From a checkpoint of a small mixture-of-experts model trained on Wikipedia.
Experts: 48 SwiGLU neurons an expert, a softmax router.
Below are experts of layer 3 (counted from 0) of a mixture-of-experts language model. Rows are named router (the router's row for the expert), gate (a neuron's input weights, with its number), up (a neuron's input weights, with its number) and show model dimensions 0-63. Each number is 200 + 30 x the weight over its row's rms, rounded and kept within 0 to 999.
After each expert's rows: a language model's description of what the expert responds to; "comes after" lists some tokens at least twice as common just before its tokens as in all text. This comes from a sample of Wikipedia text that the model never trained on. Tokens count by the router's weight.

# expert 47
router,264,146,208,254,199,234,251,215,214,187,163,198,173,182,201,214,201,176,135,218,173,163,213,199,223,159,166,176,204,171,164,211,240,187,183,165,251,218,154,209,182,233,227,224,213,157,186,184,178,193,200,185,177,197,187,147,190,203,177,174,205,184,218,191
gate0,203,211,252,188,187,173,191,192,190,212,158,220,156,204,199,240,194,152,166,208,197,211,219,188,196,232,210,189,237,190,247,217,293,152,262,207,228,149,227,163,196,178,237,192,209,160,251,193,205,211,189,237,148,225,215,203,234,159,255,182,204,186,235,159
up0,211,209,206,233,187,236,286,219,181,157,220,190,194,196,180,208,161,126,197,145,203,173,190,166,175,218,161,204,172,158,258,239,187,160,196,154,250,218,139,138,186,185,177,155,178,201,164,195,185,214,178,211,203,160,233,268,238,184,163,175,199,202,219,236
It responds to: Biography lead descriptors. Nationality and occupation words and joining and in short biography openers right after a title heading, such as politician, cricketer, and.
comes after: " a", " is", "),", " =\n\n", ",", " as"

# expert 49
router,326,177,241,259,224,221,201,237,207,215,146,187,204,179,179,225,274,149,162,228,174,171,183,198,227,186,180,192,194,173,144,158,142,220,176,182,247,248,195,229,154,162,186,258,217,189,234,183,220,216,236,141,160,215,249,191,158,168,205,222,186,199,227,231
gate0,222,180,208,259,182,208,166,188,227,184,230,158,224,234,212,171,188,212,229,128,165,226,183,251,174,219,160,218,260,199,183,216,223,224,244,194,233,215,202,211,221,247,164,164,248,202,163,167,140,281,152,143,176,179,196,163,185,196,241,195,199,231,233,180
up0,209,216,207,238,199,207,198,239,204,195,189,233,215,190,185,202,196,233,196,180,184,261,228,230,159,212,253,244,224,149,155,203,202,163,206,224,228,194,215,196,164,221,155,219,160,255,167,161,206,229,161,199,210,223,184,184,179,191,167,150,198,166,198,230
It responds to: Post-date separators, the. The word the after prepositions, and pipes, dashes and colons that follow a year, range or number in lists and tables.
comes after: " of", " in", " at", " to", "0", "6"

# expert 57
router,226,172,196,228,249,261,230,221,222,182,152,172,229,210,173,218,241,182,148,226,169,187,184,243,198,245,198,188,234,170,183,202,171,198,189,154,206,211,237,211,187,186,205,224,238,216,215,227,183,199,220,215,206,185,194,221,168,192,208,196,209,199,231,179
gate0,264,176,169,193,186,202,241,209,220,215,233,266,190,233,256,127,204,216,191,232,183,153,219,201,261,148,153,216,210,197,175,166,255,185,192,243,172,233,174,204,206,190,194,230,203,173,146,266,181,137,195,180,220,209,189,218,254,211,203,218,206,176,192,165
up0,201,149,247,171,214,220,159,175,249,258,165,185,189,214,218,235,190,235,200,223,192,212,154,204,155,223,235,189,203,215,194,211,149,164,209,197,214,180,196,185,212,220,217,189,225,211,240,208,262,196,203,219,209,205,218,165,174,144,191,194,229,244,175,228
It responds to: Sentence and heading boundaries. Sentence-ending periods, paragraph breaks, and heading markers, plus initials' periods as in C. S. Lewis, and the first word of the following sentence.
comes after: ".\n\n", ".", "\n\n", "\n", "==\n", ".\n"

# expert 39
router,230,140,221,236,198,205,231,222,271,201,162,207,190,207,207,197,172,183,186,210,176,173,118,183,220,203,177,181,216,201,178,137,139,192,136,194,220,229,215,200,189,148,203,213,239,184,190,192,250,251,214,199,198,211,216,184,185,173,261,227,171,195,196,194
gate0,244,203,205,189,202,180,209,171,157,189,201,216,203,222,168,191,197,219,154,240,207,203,227,219,224,166,191,184,192,172,164,214,177,218,222,241,198,203,179,241,218,210,265,215,215,205,177,173,208,182,257,144,189,166,217,189,210,186,195,200,185,204,232,171
up0,271,220,231,191,175,234,181,194,214,171,179,232,252,187,177,195,182,215,142,219,214,240,204,205,303,197,226,173,185,181,183,170,217,171,161,219,189,219,232,207,164,264,180,205,148,173,156,144,207,183,156,197,186,225,177,145,196,119,131,133,195,204,201,218
It responds to: Codes and formula numbers. Digits and characters inside chemical names, model codes, and math subscripts, such as JWH-015, Ford P68, C200K, or 5-HT_{2B}.
comes after: " ", " (", "2", ",", "-", "–"

# expert 2
router,257,163,186,236,196,257,207,216,250,179,172,192,184,175,176,211,228,124,161,200,209,172,211,214,244,231,204,177,210,172,168,171,180,223,176,206,202,185,220,218,168,194,211,200,213,247,241,197,209,182,249,183,167,230,232,189,179,182,188,260,277,206,193,147
gate0,163,214,197,187,217,217,195,249,256,219,194,166,210,191,195,152,189,264,281,182,168,194,167,214,190,207,179,194,221,214,184,254,194,184,186,188,273,188,182,198,233,195,154,189,206,202,174,215,214,239,258,176,220,265,214,150,176,203,196,223,228,230,217,228
up0,174,223,185,224,152,184,223,185,218,176,197,181,178,239,199,141,226,196,257,224,182,214,205,193,178,255,218,185,183,158,176,216,186,217,200,175,180,223,166,244,226,198,176,164,190,247,205,158,239,205,263,177,156,202,181,165,252,246,220,160,212,247,238,174
It responds to: Determiners and ordinals. Determiners and possessives after a preposition, such as the, their, its, 's, plus ordinal pieces like th, rd, first, second.
comes after: " of", " the", " in", " on", " to", " with"

# expert 20
router,206,136,179,218,183,231,213,223,218,140,196,186,167,195,213,206,273,213,170,225,198,186,194,213,222,195,186,192,205,116,211,183,189,226,188,191,240,228,147,222,197,235,229,229,208,154,270,218,233,199,229,171,233,252,217,149,184,179,204,197,251,194,263,159
gate0,180,155,229,139,198,153,176,216,165,223,168,202,147,175,191,231,194,176,206,270,185,218,175,73,182,195,193,218,204,209,194,228,223,217,206,251,177,152,205,203,182,231,222,183,243,191,171,247,227,198,170,218,213,239,219,166,259,243,190,175,143,196,168,192
up0,128,185,210,245,214,170,184,204,174,203,222,235,177,217,196,291,221,176,169,199,215,210,200,210,212,225,188,194,202,173,189,183,182,141,208,218,234,229,219,236,213,266,150,159,219,204,231,159,164,187,214,200,175,178,157,205,265,115,217,186,230,201,205,191
It responds to: Common nouns after determiners. Common nouns after the, a or his, often ending a word, such as film, season, life, vote, school, election.
comes after: " the", " a", " his", "'s", " this", " The"

# expert 6
router,237,159,235,277,231,191,240,224,289,183,176,187,192,180,200,192,196,174,164,231,149,174,132,206,232,210,231,201,209,163,163,168,149,173,144,189,224,205,176,201,179,146,209,229,198,185,211,201,197,214,250,149,205,284,223,202,184,182,224,205,194,170,203,188
gate0,201,132,204,214,233,224,179,220,156,147,172,214,157,142,242,173,171,217,257,218,171,253,222,132,208,233,219,141,218,136,206,240,211,226,220,196,202,204,185,244,223,208,215,186,246,163,219,214,176,163,138,198,209,212,217,214,202,186,218,198,231,198,205,168
up0,232,179,214,194,258,175,238,195,180,176,192,214,217,173,223,186,233,165,250,235,189,212,164,184,226,230,213,128,266,203,172,209,205,240,229,251,215,199,150,235,190,181,214,211,238,177,185,239,195,177,187,193,185,237,188,172,197,179,181,176,231,182,201,169
It responds to: Year digits. Digits in four-digit years, mostly right after 1 or 19 in birth dates and parentheses, like (1915–, 1886, 2007.
comes after: " ", "1", " (", "2", "9", "born"

# expert 26
router,204,173,139,210,205,220,211,222,208,136,180,173,223,244,240,264,198,201,160,231,166,197,144,221,228,253,224,200,237,162,138,202,215,195,186,160,202,197,218,222,184,194,175,187,233,218,229,184,194,193,216,220,203,200,180,190,174,212,217,212,223,194,199,136
gate0,159,207,201,239,186,235,150,154,239,189,188,173,214,227,168,258,191,221,183,250,174,196,177,221,186,255,248,224,212,196,211,211,130,227,158,157,222,148,232,202,186,232,134,223,255,152,217,172,149,178,162,189,200,200,235,196,208,203,218,178,147,204,231,136
up0,236,163,170,212,197,160,249,207,215,225,193,181,207,228,209,234,215,162,194,167,202,190,250,206,200,194,180,152,194,201,211,225,196,235,246,217,226,205,199,246,181,174,230,187,176,256,200,241,278,199,284,181,217,220,162,228,150,219,180,221,190,200,206,257
It responds to: Clause-opening function words. Quantifiers, conjunctions and pronouns opening a clause after a period, comma or "but", such as most, some, that, because, I.
comes after: ".", ",", " \"", " that", ".\n\n", " but"

# expert 59
router,246,183,164,252,206,236,227,221,241,192,160,187,142,166,182,200,233,152,167,204,186,189,204,232,233,190,188,186,217,118,161,169,183,199,152,147,217,188,193,210,187,202,208,212,213,214,230,208,209,153,212,183,182,187,209,146,178,195,204,211,236,193,206,149
gate0,211,192,209,146,200,206,187,262,212,286,118,179,181,240,241,170,213,198,224,181,214,208,202,192,208,219,214,198,214,177,237,217,216,209,221,199,200,184,185,153,232,207,175,182,179,178,230,216,255,207,159,203,234,200,208,197,195,179,205,131,180,216,197,190
up0,224,202,246,221,213,238,191,164,185,222,264,205,232,179,178,190,219,184,201,269,177,192,193,188,167,212,146,171,220,225,187,271,196,222,223,193,222,213,223,279,201,137,202,238,196,233,240,201,212,154,213,218,216,193,148,263,212,218,208,204,126,223,178,232
It responds to: Determiners and articles. Articles and possessive determiners starting a noun phrase, mostly the and a after prepositions, also his, their, its, first.
comes after: " of", " in", " to", " as", ".", " with"

# expert 53
router,246,208,235,296,213,231,191,245,279,188,188,170,228,204,193,228,202,199,177,259,163,173,181,217,225,206,189,194,205,145,169,181,110,186,163,210,264,220,235,210,162,178,195,249,203,200,196,213,200,237,230,145,224,266,219,197,163,155,246,186,234,195,197,233
gate0,127,246,206,205,151,143,250,216,180,152,184,215,225,199,223,203,214,278,202,259,200,180,137,173,206,264,240,165,171,127,199,224,156,179,181,201,220,174,199,251,203,222,116,176,162,198,168,198,210,146,251,257,247,171,187,184,144,235,173,220,187,246,234,190
up0,281,174,183,167,199,220,200,135,195,234,231,181,198,222,215,236,239,165,193,170,198,178,202,215,193,172,176,197,198,207,234,218,199,208,185,144,179,259,176,171,198,214,169,223,205,193,221,233,161,191,166,235,194,221,269,208,237,178,252,181,230,208,148,192
It responds to: Years and dates. Digits of years and dates, especially third and fourth digits after 19 or 20, as in 2004, 1990, 2015.
comes after: "0", "2", "9", " ", "1", "–"